Experts of a small language model.
Size: 14 layers, width 256, vocabulary 32768, 76.3M parameters.
Experts: 80 experts in each of 14 layers, 64 ReGLU neurons an expert, 4 picks a token, a softmax router.
Below are experts of layer 11 (counted from 0) of a mixture-of-experts language model. Rows are named router (the router's row for the expert), down (a neuron's output weights, with its number) and show model dimensions 0-127. Each number is 500 + 40 x the weight over its row's rms, rounded and kept within 0 to 999. Numbers have three digits each.
Before each expert's rows: a language model's description of what the expert responds to. This comes from a sample of Wikipedia text that the model never trained on.

# expert 9
What it handles: Dates and table fillers. Space or blank table cells after a pipe, day numbers opening dates like 1 December, and word-initial capital pieces such as Ne, Pe, Rec.
router:486524503475469655448433501452482329510458465505506485555548488470465497563546510493421504543513489462565581493497565532523438539482591464506494530497472536487522475507493536525479462532613471460491575497496429515588517562522502522462524500575566483474511495523471502495563447447462546443485460481535550550557493582400489509510512513509529478527532481541460520519551501457492507495458
down0:476416467545553532545571486475541453511490475492507505493444542491477487432513496518562399489522463457532505380502520485486459534505466534483562535495505551514523479544506511584488466526518578517545482449527490544533548519484544541521497555513575517531569483517505533521505495487551510523495501518495560484521488503503462525454546487486513467433492578507504489441523539525472528536460
down1:521463518515568486560444479465496502451514495444529473530465511522491461511417490470472477579511493553492478545484581529430468529464615505501533488499548542465515471537543561544523499422462458523515536434472507546476479510521482572582478526556568516429467573524517520521515471505525509446551481497428518556512466550591507556476483501505453502471501480492462543506500456503485490527443
down2:496537454495488493514440495612474502491502500462493463522550507524513428538531495542426571485469496507498506449517449513552543478498416562508517514502492597506515539433479498464471528543462511458464516466509564512489536496536490445489540538498501430568428554568473465444514522510519505571498561504510477407524498437474547541531565539464494569528449489457573535484498521534491516468430
down3:517561478492524539474488459477507554527547593459522562462446508518492514452548518447521555443536475523601488466515382496493462468467520460541514531496505450485515470530456408449518508512572563490479434488510508470496513553465421484473451523574538568535524550512497540476505500484519531453479445504514488519478536550458470461527528425475487592564519504500515431484493496506493591579484
down4:561514456457447450473452447519545415524547454440447508435491511491541487484562510507505449505501483510483443478475396555441526545509460533531470443537547460492463439506561479512559492493463448478440543548475507467489468518484473463467517539482531510514597555482529534441454428474532485494462482474458544448500497571524454456515574496480426552552468486507524523484457454513533493447453
down5:482506446513555518507472441422511471514483493485537482453484533521487552525432475557576524489499536524543448517516540477437480606468501468450500478499485542561496441482589503446433547557476535497466487503553500516508546502503474561515503455508509573502388516507471478476586518513518459483433477469518479444491547522421510481490503452450584485549492492530472489487470454520488492514506
down6:455477555470536577558456526563476507486511506463515481485511520489448499527472499480495517576473518526561546463388453516470510491491425524485520535554497473472439488501542470491514572478435505524510464587529504503478546461508523444537483534493560403513503461490509440571638491471502487486503479471508523493527550609457539478548524552476448538526495571523486451443512530474500476520431
down7:532562464514516480498449513471525517492507529490457485465454509472603539488460479564497514426523591463515558523495537429515517505473508578557448471501532481506453480516478560528406459520530485503407489544525510462493505519495465460469529517492494534520525527522533475482513488444481561537555534509474538496471465439574535465509525461386392574532533512532533511515502522546490484501498
down8:541516477501514554466534476537467480596480515494520543502514474527486510471533496521492526470507520443508541519542501550448500504451467529452534447506486518536477498480562532480482525445427427484487521500519524539469418509595520518501491416526568424485483513518420558542566466468482464527514520544470484523493527527447512461518503492528449503566468545456499469460528468574449472567566
down9:553501520479501489514519438514527583444523517492496473531585503490491560562521492477539531471520499529525470510509472495484494476606493515471511566452409450451470471506487501454555490496534468572549480547478538492559516551533553552443515471511463506522592514504413479532574520431494547509509425489551525515517467517511441450538491509474546510426549515517508472419560498474497483503444
down10:543495504508445506499458562512610430619461519503412575460514472490495526413449537524514578523516441537488507496390467498484508499451497545547459480455466473509507543567550499474496565424427545497522528430478509535543591567566431435461541439478481445517519538558468437471494484536507478525492488511563462526502456495536496501533495526536517542516509525518555546506473458453460468486455
down11:471419451521520541463557554509525486508528490548533379384497540543559457473455486426502520472547516494485451485538490481451440492407500429571474527539592552488472511497547437530483531457506442521553471430525452526562537424529573525489496478513542513519476478478413490441540556498537468456512501495472466475516474473504536573443518480461521464503485486528526509495448458551451518498513
down12:476457421528474459473540476437548579418522501492511499447481531452512476530423501474461492465463496540462520541498536533470440502510552453532569484535545472454510515476627487509476535523540478499538520583531528489536504449474524577466515477528528461394476549466538483464483459513516449487516491515423480452464565599537526555474517505494621489484485507473444519588539585518521494483534
down13:481524558467518489553482502521420474523519543496512466506510534513544509545468486556454508474539553407470489540509503494508468535505463442486528517512500454535488470535527533526523557608455468441481476543459453524452512514501500508511443521427500558470582519524425490480445503560505467459492505507531479496519499455531476509543503494498572422440492436498436510418515488483530496477525
down14:441584491478503531486537432529506558555477487522474466491514460523559542457507510458562455588537457464426505529521531496436531501493462567462521465488478458530513461634466536523492520537530517496499457555510559489488485529575541481486511470480531499494532519421451511520484554556500520513558528481489483546542468477517517532475520508534467524521466430449502495515529525459558481479471
down15:480452453470508445531508532489399543445463450574472478480460530448535494509420532541534465500488559582541447478457395470470477443507526454482507569534525498478475538481435465478475483545524500459497464586440564457486504467493418432515460465420495511512504460513508560487498468475408467504382518472532508466451485445478520502540443526486520381547478496527450488511535516515523497527496
down16:489472437431503506497495506467536464473507552461444459557456500476501536465495462554514463543498626460535565467509531523521519567461448518438493570541539486504531499511463468556535451518512526426447546582450474433470528545521483541446541529547489441541497447423450511449575527464480522483545601482517521420499515480519552490492496538524350554534511467500451490517506499522493526534523
down17:513543559551437489493483447602432444443471498504431429489509547478521554471456475475471489493465554547508481472473410501480466608544472477490506469596523461526574498498477484458463481513441479544458480502464512469470521533527459407495479505402496540513566485607521449532506484489481485484559503471514525508431525532502483432477501545462498560474623509534494505475531495484508440493487
down18:628548567460516527542570528495442558560506477491462492483519471503549513563447531477503486500564476500546562504501530490475462558500480504444543454393398482515434439576487487495469501513440469496506592470496571520463444564501478473478539470480419532537483522485479588496495488525420492470488473506479482447490529482491436597541536473452496479438454526513501496508462493499541513516517
down19:575486507515529503451498533507492491459550558485505506457435506513461499537467454373504460465457536492460497486484615491502472581474510522562547505528509458475507510538484502556482489465491531484440509516514535482530490550468449506499422567499498541546548486517498427439536517447487576467487512520483474476585507486488481567495490577481531563521470483531505557552506512454456536558559
down20:521571588476459521490516431533429482438521476484468412470468500449580368537561548476534542556462468507522524494523520463550493554407509494495481449546545497462511544530499521544567540489452382498487526486515491507497476490475550505456490514513454404467476448492488506480412442481411517530544516503471474538515496470527426523544535519503455477552533545491484472508507497530454536554481
down21:447520434517416477524534482516499523428466533430530472590465495421552503516558582583532485532524465440557473518550550461479493554517448462481497464489472434486509467515488445489525497511477545465514470566460504504499520476531560562470526553536453510527536469468471498485522431551519528624469487520480481487486521432557513494432454546512508510539524521444434536531445479502552411516524
down22:532503479540418439510522505527423583477472510469431419591469467487436530545550466524493433459540560535454447597501464528531558495513512582488492441462473469487506473505474418494498563583457569596536506452505527503485403503460472488434479556517464525521547490562525424596505579545531480510537470435501502525468465588483513573537479493493478523516560578493473494444527554506565516512501
down23:493480476499514531531511491510425485534491545523477591516483525584505447486528522505422445495561511494482512439445461493557511484439524490505575458525526516462515520422545516475488527502497481532522511544459427534494516537479470489515468483461534504444394494495454533531451456537586528514494569465479504546483502437496525522499524409536544423525406544552532432532513521538574502462561
down24:480622475477482382464511476452470551418551507513475521558433532521501519557559430502480498533510527580507463559491561463527585520444583489495570482481503510492495491470462514496530508536441488549504487520489420536591467440496531663487493515525509528476521492462530504531427498540459515482485473474497475542426423605491549499504520484540518521486522562539434484542528495542520522529504
down25:492454538576501504510490539535498528513544500558544510413491519511428447544430532478446586535511531542547453511443610589537463589443521502465534551547445513581502440487520468544490493513469494531545440580521546486422522535527515534511494510508498597474435492508482500451555442445536436500479461470513506484465563554494475466496530441510543457425512465489526426527479512479511538499506
down26:473473471570472474456537512517497502492525443463465479525488452494466553547533506531574527501523597504527545413538519488485498571501516440540525543586492493535518530538459495513500490487482503481485471408531473469593497492570506610571432471511575457556465476507475556510561409528529463522430497459419492460544514472530512501458536485434587500470527525516525497515532535423469522508486
down27:501505458499497501516388468549483460559513464519590492490556468474460499562540485480505494492520508459523466490508435493543515463527467464501411509482473467577508534521541454483496470485463514444490538541489503516507510544434456419526499479535511548479462458517506484533544481501492513476484496520454516473523534410439507489437480474430431506426493418557494537512542507539484535504508
down28:551481510497441451559493484408496451540484458521505467465503525526554462391549504545491528483512480519572549462526502472474521430600549471459560474540463513519480545445465445482468504450532467456481477516598508481559520454496472477430502478507505510411487519538487523536514452487471485539421516525577520500532508494588511485451482454565441491498490495487517477478526530533499541557496
down29:500501506443512462452559526499489549488521540501510493581490530549500614500599450507537421442515508544542503519548516481530564448499526414540525532510457580404557453521487510441553584468499536524504530525515466515462575523527479524434483514534506478459486558478468523519517476486426543482458467505538504498468487460537494478485595459593509459527544544472526457568457509473546478571526
down30:525498553475480482492552498528464535557579560538500520535496519486460498471563474424468500463472508530522543606475539451506471506490504473524605444419484521454429537420486476459539481606579496501524461462431542512467440450439503531491521484520472488524466477525475568564396534581508503514413579513493445534518460530513465571517517549512468402520551536451424554506523490521545519492487
down31:521451477534490512535481500534510559520562569543533565509502509479510438431503453463534509546486506559495533537538574478491457574500491509502557487575486511431494424501451571423519511442498515545488486524453464489469567558562481554450467477487482484458448490450533555466569457576421517449590483498504508536500421462516471493426443490537519510464527565522498510538516452484472496553516
down32:468490469425536563452476431434471472438504559455491557526556521472437463448459460510541500488549454517506519532487488539504572490561474522473449478470468482474459564481481470509478469506462459492540526540524380456438445481522489508560497487478525469483436413426499455508580499548508447514509457514474513525502567509451433517477463543541461479509536438466544545536460463505507505512553
down33:474464529517496567520447488523467545551430478461527573485539452475552516476529658552504542470546446450505505448486495534463483519612487525481518447510457470522472451464499524530463501556543507504541438519472514463439566493517471378469547490466492418527526494497523517498507513485534504511541528498456511512484558399488421500491445513497522504542535497499519507408492545463461501539504
down34:543493514397465527534465536469510444514424499454531505476574462494446468487473515535523499476465456444530486499533410499521454473487389549462528508512484448510456499461470509488543425520451467517462523487516546569446497483467503423491473529496488489489480518551456474573551453482526563497500542497489503479485530405528505482481507550452512463435533479492511482450471464526486522455526

# expert 45
What it handles: Decimals and location participles. Decimal fractions in densities, ratings and results, like 6.90/10, and participles after was or is, such as located, based, born.
router:433485471493461572520488543546470349489462484542462498464479461433462481534547427505438537511469486499519551509531588507505440496492550462522425541545498465498472551540606548501485471518597496478555525580482500558506449495504513603468522465517545539461503445524475495474491419527499584485510547488487502527473469512430504513509513523481543504529519425457488462501511503486487558489534
down0:511515474510470554526492524506486313491529547577480568489570495477480484515516478516522471459444496490520537496563626531481572449539471510526461501528465485508478510555571515560527516487473530507453475509530507499491455486568523502493520491516496470461491521506548442532488487499491524559428544464490476499429489445585497462401514511518513508474514510598423487498450505512478447462490
down1:538515578530473516510444493448497495473437479553569561438488498494517373477532549575518496546509529444417559514508499474473447544552495494503444553498506554508506468517452524516485509421544500505492477427459502445518517517478506508456529479528446513505477516421603471510464446519535453538442514557481486476537474484495458554472569485473501472504526560459487606404470529506527453537503
down2:495501479557448464518553479534536479574552466501526497493519505414508491474448475565508542570496510513593544478469480507503546510500539479442422501579524537525509509506553504541442550478532466515509565497555435543513516508523543484414525499478495447536527459549503522476485482504525542473517535480462451518548477441452498477443491458443536500444487513483515522450478600521522521540482
down3:557446483522457509501483447484393536438502511436532508494494472475495507450495545551485490487544493527434454464514421526541513475531495478519571505480436418520553468541526451521525488553531489493542495541527487507465526497564458544490486540474451491553497560482470488503480573555432566454488484497459548542584461545541528527547506514562527462485501553500460516541490536505456548536518
down4:492504485502450524501513447559586625475432433493532467491437490454501561512448544476472495555485536505499471424527419474510483456474477445525506499544487437493453534472461511468507609565492465517568526529467510476555530410442529510528534526480488498502537447534477440470517499496525474455538486533551503554482534498511398486486421468424500561509520507472461514454488501449489563518490
down5:480516487470424504560491438529473479542554509524455540438482491484478482469518497501545461468507544462593538518533541427505519496492503397525589517492518462550440515488536542491512534535575466492552475484446548540423607454497502519432522488525466446522507544513489491562541415468500517457460506514426535482449478469468583426432523533522559428506467557478453550538446516438530569529497
down6:482505528516463496512483477573499457457493454450456403532502455502457502465452477492503455535468543567530493526469620504508504475458503518483448609497471568523524453489486479551527507525523538465454539402454487520478496455427525546533495523450469539526493523519555500489509472513454478499526521573506473562485550498486473552473474512507563518469510562549479493510487527506486486468529
down7:594533525453497556440488549451456311535515489488467469497520469530434530471460512554543499487503459476555448521488561444483525521457572526463502481459450557488499433506522432518485479519568475429509486498510478501531546528522451506554536507548523471530446479473461512523465510518509505535499484521541473462478468390543591494482534536544489495501487514457474497546490505502509446459445
down8:519445519469491471503459511448504493495546553491464525515484436485499457563501504447477523498488500526507493550524638536510481486451400487434566473483483561535520503519508474555537474542476497481513476483459470483488409540517552566419432572539508515456441519429519489420548487537518462446509529522528498520530505554544568548438433540494455485486398469497569503481487545461503439434468
down9:490517465448471531461540472531459532506477453496531472499550470523486464570428548468425550468504500499525496506489402458537563528542440510542550438445507534485493477499427468452483516520439486538473538508502420536579493535638506560431458422536461458512495473469468473533479454497489471452428503512466545555467524437510478559524488496463536502488551522503513547535458499537495525483527
down10:532545504505463552460477484485545512510542584480408514505505550522482429525516454505449536522568501480529422579490700496528494582425478535493524533453458520496511468490517522455439461490481490459465496471438475546487487539562501488493495507565507596520439473517452504505471480499482482420499556512507501491526489531539513576554507464449514570528470497518506476511545579497545518497505
down11:545497530479484511510504566486494560483480471562540515431466503561482491505488533466493532502495407458392507483572477536448481458506523498502515603521554457495494477450442518460516501496481491475541507520476517488489525503551484464570536506473516453571489427528562484531570551520439510444495459577530501514473577490556434503504553516448466534535543526511438526441471484500510486544459
down12:453415432528534481509533482520563570536449464510486513501484502489469547549554532500510521443460525558530538579535529522505412418586508551497517555535442485497498577501452588548486545572528507512540475491416483485542531510508555466551506513502456587492591457532476515509461487455537487616493497530535511483510531544413468535488543513470529523500478509535492453463512537490472507506491
down13:449532520465568496524515472479605518518498445491459490442624459455489495541503464434501522547501521446453519434506455513473503514503536557493443484531501524540548499519435461504560516511508485513467452558510532493520525464420422483476515506503534566475469432465545512530477551499557515508427505528504502410463494531425482526519500512525472498479451604441495495485461493503521525531473
down14:545462473498494502501497446547514467415510553513515588541463481500440525520493425523502409479536469495512531499459557516598457466486560502443519433472570424465441459479550473544464477514530472458490390545455474536460506421436425484530449458526577471525475538484537437480511551543475478507500559522547488492511492441534517446519500516566415464502533536500420538494492489504444508552479
down15:550462500512504539514552483480596460501549492486488509478542446521482535512544504547527465466515434512512556589531522601581544459536573519407518554491447456470427511563568498510520470475501521461532488472464560472481503518536466519466496503519475520482516487466481435518454506535512489516467534510509465528371475484520555435493550518531481472529460465518464475429507501464478428527466
down16:507527521415509565432499547601523441478457530515504489497489522558496557515473487433468423511515427457512491562471601427545485518490538448444511501509585456444481505504472549464571490532569480468474465501531511543459558519520452475503498492498439547495514519401437548514440496510485489413488458454483511553505522460478577487519467539503482489551554489509511504518548489458467525435465
down17:464469433583489495419547395591507483529484491492547477492562518567547479420513503560517504577508496473477502552522333448504515512496493472469494474492480444501493512530507501486567458494473489504520522387533453479584521462528525399521507459458508540550495506488474527470481533513489486566491530512439421520464467496535428477545512478488518501479504510485501479509574485573493463547484
down18:479598523567509507522598534475478374508499567492513506489551536536468480491469499594501527493455476450457510468535608483468552528454469489438564483474503498532480485474542456481508480481543466486470588519544527450378502450535422521504503476563546488514547562502527463506507525551480494421499552439538504502460450416537478510463542515555455453480506505538554509504447536424474564520536
down19:486559455514509535486489491411497498430522573390468490479492555514469552424469501486567430575522464521590490468466536495581457470459499447543493496473542521494461525460553483482480478521551507458468553537503474561462485485512466507518487502429526526489491548489493516487440471527462523475480483500514521571493544454574478512535482512510515474483524539483486533565484496495492542548530
down20:539458520490490483450511570465523510527476449462573603509523487455591530500471433534506482528479517548450531504534370512494447571492489534505506459552506432493553434525481457515530589504473493564494497520500463502529463455490546472483542478471499500534460467515475476568537568482446468403443507465497556501513544466516493496507547458517543450438505479455516510495429511487479517525506
down21:514490482452477525413513524508494411437500520505533537563586500495470454581497576484479512489543388472540511519435457509492564562466489521589529468481557520464462503493528515443452429475530433454492489498534514519472513516462507526508540457554523448585473389478490507534512468513460458472564536500543531549487524516514499455485573537544516499499538521474479569532500529518548509506491
down22:494581391528513515542539456532459544525471462637517398479526553471479449512469515513513554466436530560457422470561472529519509489534486503493472454500438540416543530479545456479506452516472481493507528465522510477469503455499565433496505471481516507502447484534476493451497520547507454500522522471457504437568466390544392541486461549485543491458567498475488398518507545534528488544529
down23:470576520525465498564585485463457515524461460493456576439461492413505496491595502486474495527497594496568460517562634537480505519424475507490521549498485496569552495430500519477461494484497525552458552497523540474457503445500464537495514499464522458422473454537463523432492469461487463431513521448493507458542470519521524471454430512473516451389473501490468427463452500466479590451541
down24:540551493489458552470554537520458458552476515457510415490576497504492486500461528456559493511490532522500527523467528507504547511592494514533503435444508487465524459538579506581455468549513495487509437508471509499475431503481468537455516474534468557570504509531443484541515557500519543483455464507468404524530445562503452577569422510549529480448447486564449537527492521517537497639506
down25:530468489476491540534544508487474408434465558450503516472525435406486532538450510503462499460489491457491468506520543498458506557477543486493580583473467515580519566432522508555490567499527461493455560451479488478475447448563537534513540539501564484501488467500530523455468474543520536477517473516498509540528483394512534501483401471521496526470453437509551487582461459472515489489507
down26:485459508542439544544505541453506509455524512508483482491429466446464470493499557431523593445478550484491477480516478456524450507507498418512557512471467516524522504408450503540470551463515495578501495504431564513446485543471474571501502485445507516481546498558479479486572450377481509489447559531535503519519456502452489556457442465531462490528509469486551531489465515526529514537509
down27:499465458463538523478555533483462476495445554424566586506513578453521493499476523542523521495549413476451449509565408542499589506486419512434490374472529476533515502478534500554512481480491520462515440521494383466510532480531521474522530540513475450494501477463454421456477524503548512499513562437455502554505508504524518463506491505478534483533450519491524445458539466549452480496503
down28:573521463520468542489503576536418446489519543468535513540628522529524464458518573545476502401534500505522483450521572462504461565525537532484482457469474522481549381550525454511559500492461528527511567485508460591518444523515461520516504443522488457551493469433501434513480508471505570546502511443493506522535514550481482498575472519512513532541514492505554514538482501471471493502481
down29:506501583564498457421421486509493559457465516425520444486487459463546500444511447443526525449437533538488486470534438509473427480519478494504487467536588528500469518464491508389548492513445435497458476545510477409570439523504513492553577525467440621414500455551526535518529523464449524506435528554507542505518485568463562483487504534568592429487495460482532458447471541439482505592443
down30:508542513446490432502421494486546637500521557510511519505483504513516423553535517497448495488539485493451500508462548547517493485463467471589499518533546481525551525511479458495494485508448516488533497488484491545536518567502517500504493525540496481537526464468601467522446460517479437537505520499454480469482546559540473475537491600516483496504485520484557494425538500536447519446465
down31:608494501545581492483513454509484557476449481475520512480482517535530477485518547482439505524504547462491477509460415513470519574506479617546541521492468489537465467444451554514474574534508514524498461494497529496407543526416429474507474564471562466541586493482480460551474539475523546458445503533473486576545494398529431453533511464481522575580489505520544463487496501554509494537435
down32:443505471447474573527486474513474479487497496544486494533450565545464490457482431503512494475507471479628519437431413492527489419522347467460518487487436473539482509470527465545447461494498460410510500551522446564472536472536505464412539494550524494463501490527521529480582480435520556500484543499453517513520509460449521512486485474497578516541509495489528455496523559457474505519527
down33:454486465486512466425622515493537533508486529519540520548505468458432542484472448461508516526591563431479560525500379501514453468486469502497498486565460485498486519504445526472479421549582511464452550436511496438494507529523537516458468466489462535526486466535473490481553477505468453461497514488460410420450512476501470449503550512488502444475559523475477465489496509539563509470440
down34:479530510527485458484476456551508583519459468474474494527453466501555485531506484500460511471497527417526439473501535551502536491534437488397512467564480467441436456558570554504490564456498429508474537440505561521530538525523546509518505502469498501517571540502574545437521485603460476554486506544507480547461523495552538411486520489530465516417530522550524552528451510573533579527458

# expert 30
What it handles: Sports table markers. Table pipes, dashes and country codes in sports rosters and results, plus words before player names, e.g. FRA, third seed, Russian president.
router:439511455501513713452459563481468412461473510457493467464474506471483479539537491493453568576520471515513522500503585540569444536462517453525528519507529434506537506442501500508455486483580481484520532510514457559565453568498515634512561499531535516444524530487464471463573463461489541440518530472487456518519550521383508533528483523508563463493525437469512471491550486515491517450550
down0:472505464504504555522573468531417649531513521425469554455456553456519506477499518542538500551514563507557509518496349524484499527539507493454517512490463439484503496475489518524405521482516469499565446491532498531558487461499471564524513508464476528546508546560488464548519498540525486454456485485531453502455523445483514500500498465577567543450541503491441453481500466531533498549429
down1:496481546481541483481491439506492579520552457480516456456484515563515527513518461497466542500534510546535468432545443490503499544458486528514511447471540514508515517480573509488530477527557513460541485470486467477561442389476526557501533468520457611548486530537500517511504497499413519493487492532517427518478590433496540459579537480502454570434503577470488509528446445533456483465510
down2:496538504438498443488509461534501559563474414538504510471587449466558450540531502551490517574459518479508528507507487488531560493525526546524424565595535493485478541423500467483498494538458553481501502507491470480502564567537561471534415454455521428456454491487495471465470494514564503468517495512562441548507528524451484567493554484494470531519564491496411539465468525501508618512454
down3:543514502448493421502449514482548496523420526575512525493497426505551512482514512537497519478493554521488528530539610480517450470493527515495453468564523503482522489494500519485609500513555526479480509448462452493498522474452533406513492532465496406571484482512493589540472466570441490531518477543515437508463605503550463490474450482477513489486488434507532550511488521542474468526489
down4:494457473553441551540629510563413461574509480467525501500538478476495476550550480489490470508427474521475533459478592535440545550564419542542516511511439472533502502549488507544484524438494440471563490498483456495449427463457540509505467508470511555483521468453517510544533536507499450465476550472475468489449501480430551578499515425466450507530462534456523485491501476472556534516502
down5:480549505522398492456484483551529460450509509385506437552462486540486474467443518507481549498432510546520498538432449529519517513389522506539551540483529458538511445475480457530445534540507531534564453536531557502505527525564437514494442460508496470507558430519520483541497555504487510502473472458516505567448432442491455565500436485582534492489433502441451481512502476470514492519431
down6:446493499512478481481471521449472556489430517542563552530522524472423469529497506482505531504532525517507463531508447497518500523498483478502498521518587453489549503423578570531434458543527459499500499510565481468527497464479443535482546487512481496499557486447512531466483531483492572495556502397473504510544560455483416513479479486429517491457444562449515491516619516538525502534533
down7:479514454489476524485466489565547402463524490486525470541521460502487543470526521490498637453547540522559467505480524571479538523527494466565464574513525450502430597517475466584499521481404487506575493510487492538452543536502561509445472426488518518472517488456519526530515558557526488488476546468435549504529492473479513517504472539489563467483546528456536557581468520472508525548488
down8:505456560588429501571509432524559414476555468547506617597493493492546496515501554611498472489483518509500496471529580453567489446538637478458597506489547498466499458467505575491475498472542551502528489505485463522497464537466432482464528497531505519487586494515523485490476468541549488467521500493470450515452480374496474538415485429500485456521533488455486546503607492531474438507496
down9:468493480466400519439564516528549344467480510476520527469510564503476483469490483503487562480501515479538474549520607496482531558473556467528422493534498546538551407440536580497531526460442420552528525520476494588493526507479471505435550481490520527399534548514475508470525513553516538510514473497454503563542437513495521492525478548516441473505561583529442498503505403475432523537507
down10:553549539484453474440462566483529606534445524499481528518515491528522438495580468510548513469460514503493474500474421510483523473508556486445482426522430540500528511477563483480491480514461461481515417437526479510490498552487533478553464449486539511495502486456507505519438521477497535512455446536495433439502493514532427517511445488569547476506540524448523508566573518509528457556531
down11:530507491468460459519541452453511566500421450517420454518479437515512525485464493496482531461474513489446481495405447515440493470434569472467527422492489490500458476539477480453491481525493504492545525478556485512507510511502534492530449564504549523540439585436450490461524518537547571480543499524494485594466488546552486490476525483531586599486578483479530486329476506498547496534479
down12:477522561573461455530495477512526604524512504518536519508497492512500434513437453527535520496501545523515511500488455470567526525458551486427500441509491470527483544460462534499514445517571550511516486463586508508546510523529424507452496476486470506453579477521540523460505524517490488458529523476451455534435517386505487482442436495497506463527445521527499444499571504504532454521542
down13:457499464537463564465505541457451505508511486438493507522490484556456579514520452462524453516481579543542462513415450551540535477454445524510499480451531495422577435452559539486497477469532452511474557486485486461503457461563478500499496485445542478531537387521504434546551484461513449503466559539517479491453493487533540397487418500543427444518512509457522533448470510542431476568502
down14:513494521531472475500464507522469636481512557463513515521482458488586524544461470514452503465459497512555516439440444527454483516461481513490499510501521520486532504460481506497492474513568472506488433457515487488503463507531533562486437483449499549467472534462515459465504462474465523461493519502512480515496532475536507540496480485452476558513492501505468526506491481549511516486442
down15:522516419379523466442504555507554328467474545520618482527522499454486514541488494521494433529513598475475571500502578485465487491488459483506499554497479518509472511471494505519464411459510464518522543505519489452541540502478480502466513492579532519502420495448472516459501481387473490542486512490503522507492456438433513525542574538503549486527423406485511459525492449486522486534566
down16:523465457508549491463425528480438489510451501425493451487524474501421556462577535479522570489554552549548493574523460511445465519513442513531592505458550508505493490464559488564488438483480459471514512435456483526511540485501502456513540553534515509541484455497498467556491466425446498491578490486501582579539477574484501530497626482506447525531578527568497555484504529532510533486494
down17:499514525359526475515466541491470448577487507523474481515426495543475498528513467537570451510468491575496418499525564492539485573496491492503487472494492520481433490467453514491465526542471486478475517459523494523468499486522515476479474467479467410467478498495448515585495480489472526538541469516513470514521475564510466507513565480522552495497619486537575538472504437512531536431499
down18:483455582509521462573498501490487380498590410540441540549497508520488504473526469481541531468500493495511421441525634480516451462526577430489505534522501479464425454392547547443464500480530515512499487470518457588522484482526449430469523526482508529523510499450477451455521522504526560498539512537553438566483517518525471491449474521524570502540534492530438535570559543516436492465498
down19:471467551476532479450542549465529564462537533476415427499447533486522453488511495482473465411492420560523544486502552518518507469505520529537462514490435502530483464481499503463497482505452567560458463508485521471460457478497482450490506507520512514504528498465472542513516453473514542495458509586541397407562437470612403412464498494522478463505528436521594492528415475449472572478492
down20:482490512435603462492383523502444454552553485545528472478539541525526542497556536496561492545508476493497478507430537495483492478480501522524534522566467484575447504451494456476490548474541441479485496439498535476514516497571522474499577543561524487479453483512472383524540514490471531502527459490537527521467491563529566456528524516439516509460495533523476465516580554463517508451602
down21:564487440492542487464503509510464362549507538459532455560475495567507513498488445505433437561464529555478537490456502477515514579477532464493512459432487521531587466518531495490431484538553501560490513448488483513468502500563500569516486533449544460545582487483532438560463511493502428528486577525473510459482386483470453456531465512516393527510409496496528514543471535458486404490486
down22:501476445454546552532559425454508502493507550436483452428422533497529476569585507487491541512468438456573478461520523547506484533487530582535445549535578497515521463440556513550438524458464575569465536583561491512529522480501477471496529581442422441437486569468527510510512442505506531496547490532481517551534444514497467440502514558482524462455511566534495434515464501538511510519468
down23:441468491518498559499528483456505560461526491528461522451502539509508474548498482476502432500508471464439536501587406474480523467536510499440480554527436498505521486483557532442501482493534471470436578393548513521523478499453440490497522535483481467478465498482488485457530470554474504572525511507506509410518508489482519477509474466455508485505492524502487474480515499587429514478516
down24:440456475486486458539495540460528637564401449472436509431483467520532513522446489454490454472520471469480485436516513557491501484512597482565481512476490480538519515520446516517480520507538421496515486505510467503455501502558487490503467462515466485435478501556537571506442473478553581484445539538505481495513517518548509511435454480499515551550495548549538503438467417527471497547489
down25:478481483531448503495472529452507709559504508470474511560513531507575475479402503476450523513518444517508507471488624498509570456459528454520550562539502467525509486488502507519509516500543527473500440425488502527469480482563505430470529478484494569534494518539537526479453549519447486460481483512529455533379461494522486489453493527444452563526494451521519471521498455474482489445456
down26:462502446407507521471535495519443504532557458496482499487533492521428553478534501462532543478515497519470489506485524496522504449454450532575518502495521507562479464492495467549488584437476466499522460537526479577515428524527571522438487480490519461549487552534517557495482512472484428511488488533479488496455410494515518465505499509478448536469551526495486466533471529475534440521496
down27:530490534477462566548566526456443580428475486514472512522472566494546519485510406557460602535509501518455492481448510502579525491448624524549539433506473466537414504549438489477518533551494509455527505497582502516458537557460483509432603565494538509408480535513554490541442524503526479547521441506495479466540507521537515498573474495497458498515448473477489477470527484487521483453568
down28:453552500563544550437547501537533330449582468461533501481518487500475491547523512449512552536468496398454501519478509468560485554505519438531519477538555490462499431479501498526487531432466451543477520511479494522478574526525429544528505469469383459494493521515435484512515509470503475597488527491495525489532488533487501517558448543534467445501533501498436439506534495487470507503577
down29:499485497444514531577490500496518494481421467520551483509553516491489563487478483417487519475484565559517467456492481511511530512499394461482480509525474472481438514502582499506486467503462479532579461472556556549441507558563562476490496541454476496506555460485594453612498580513467501488478483510409438518481494569418483490450498478494513484516599438517426498490554490565500534477570
down30:483501426469418474528447534601537423539569488436525510514529442496512532506505519499491550510500527552564498571440500555511519542497524529527531493517547501532420507477478471492494522566499512505544495504433512459484497485475544527542521491446512498458569435474461491525463513504520509492483468472454491418468533532533503540500459446515612517457536542439540594529485531450454493548473
down31:496482527510478477515495479531546592524486504475467537540475469470566497513466536532519454530481558515494504480486492491518444504494524532502509503530435491437466569499509564500499501534531525444547539443484481563571517479508511494507525449455475473466470508531542502489475516545513507476488521453466445556516498468492457504458504447517557516518545464470459488441529501523501469505513
down32:515457487455504452499498517482494482497559584485453501518515468553588454566547471539523486437490416454475530405547551500524505462490525509472461383491495463447511507524427504497463462506441506491473422472510493500488535525497504433501462544425475462409505543455537512442573460505440466508539439561466429473483498582545589529428476512479467483546454473529538482472462479491517477479498
down33:496515503478478479494490426530496387544504504486436467542464445493528529475491498502470498510524543497518532477438674526519503481531589488488557492523492460507498482510522469531509496508514544581499365471519455551479527516502498440475467490476485455452492500474545518513466567519551478459459439488545544517488457509459532539458525529453541491433486537500481442480464531478511521486438
down34:489467484476509474510469506456440538465572420504486503477480512461438501540500458527473496549560470512470526472544541475471551473479498517531516441457485434533536563501430530480465495529521431502454480454522516464560501451545436561548513492466553516456525460511435533456485543519541498486477500539452483479497525475540544557505506491510521410435429507486439519502520424454551477490489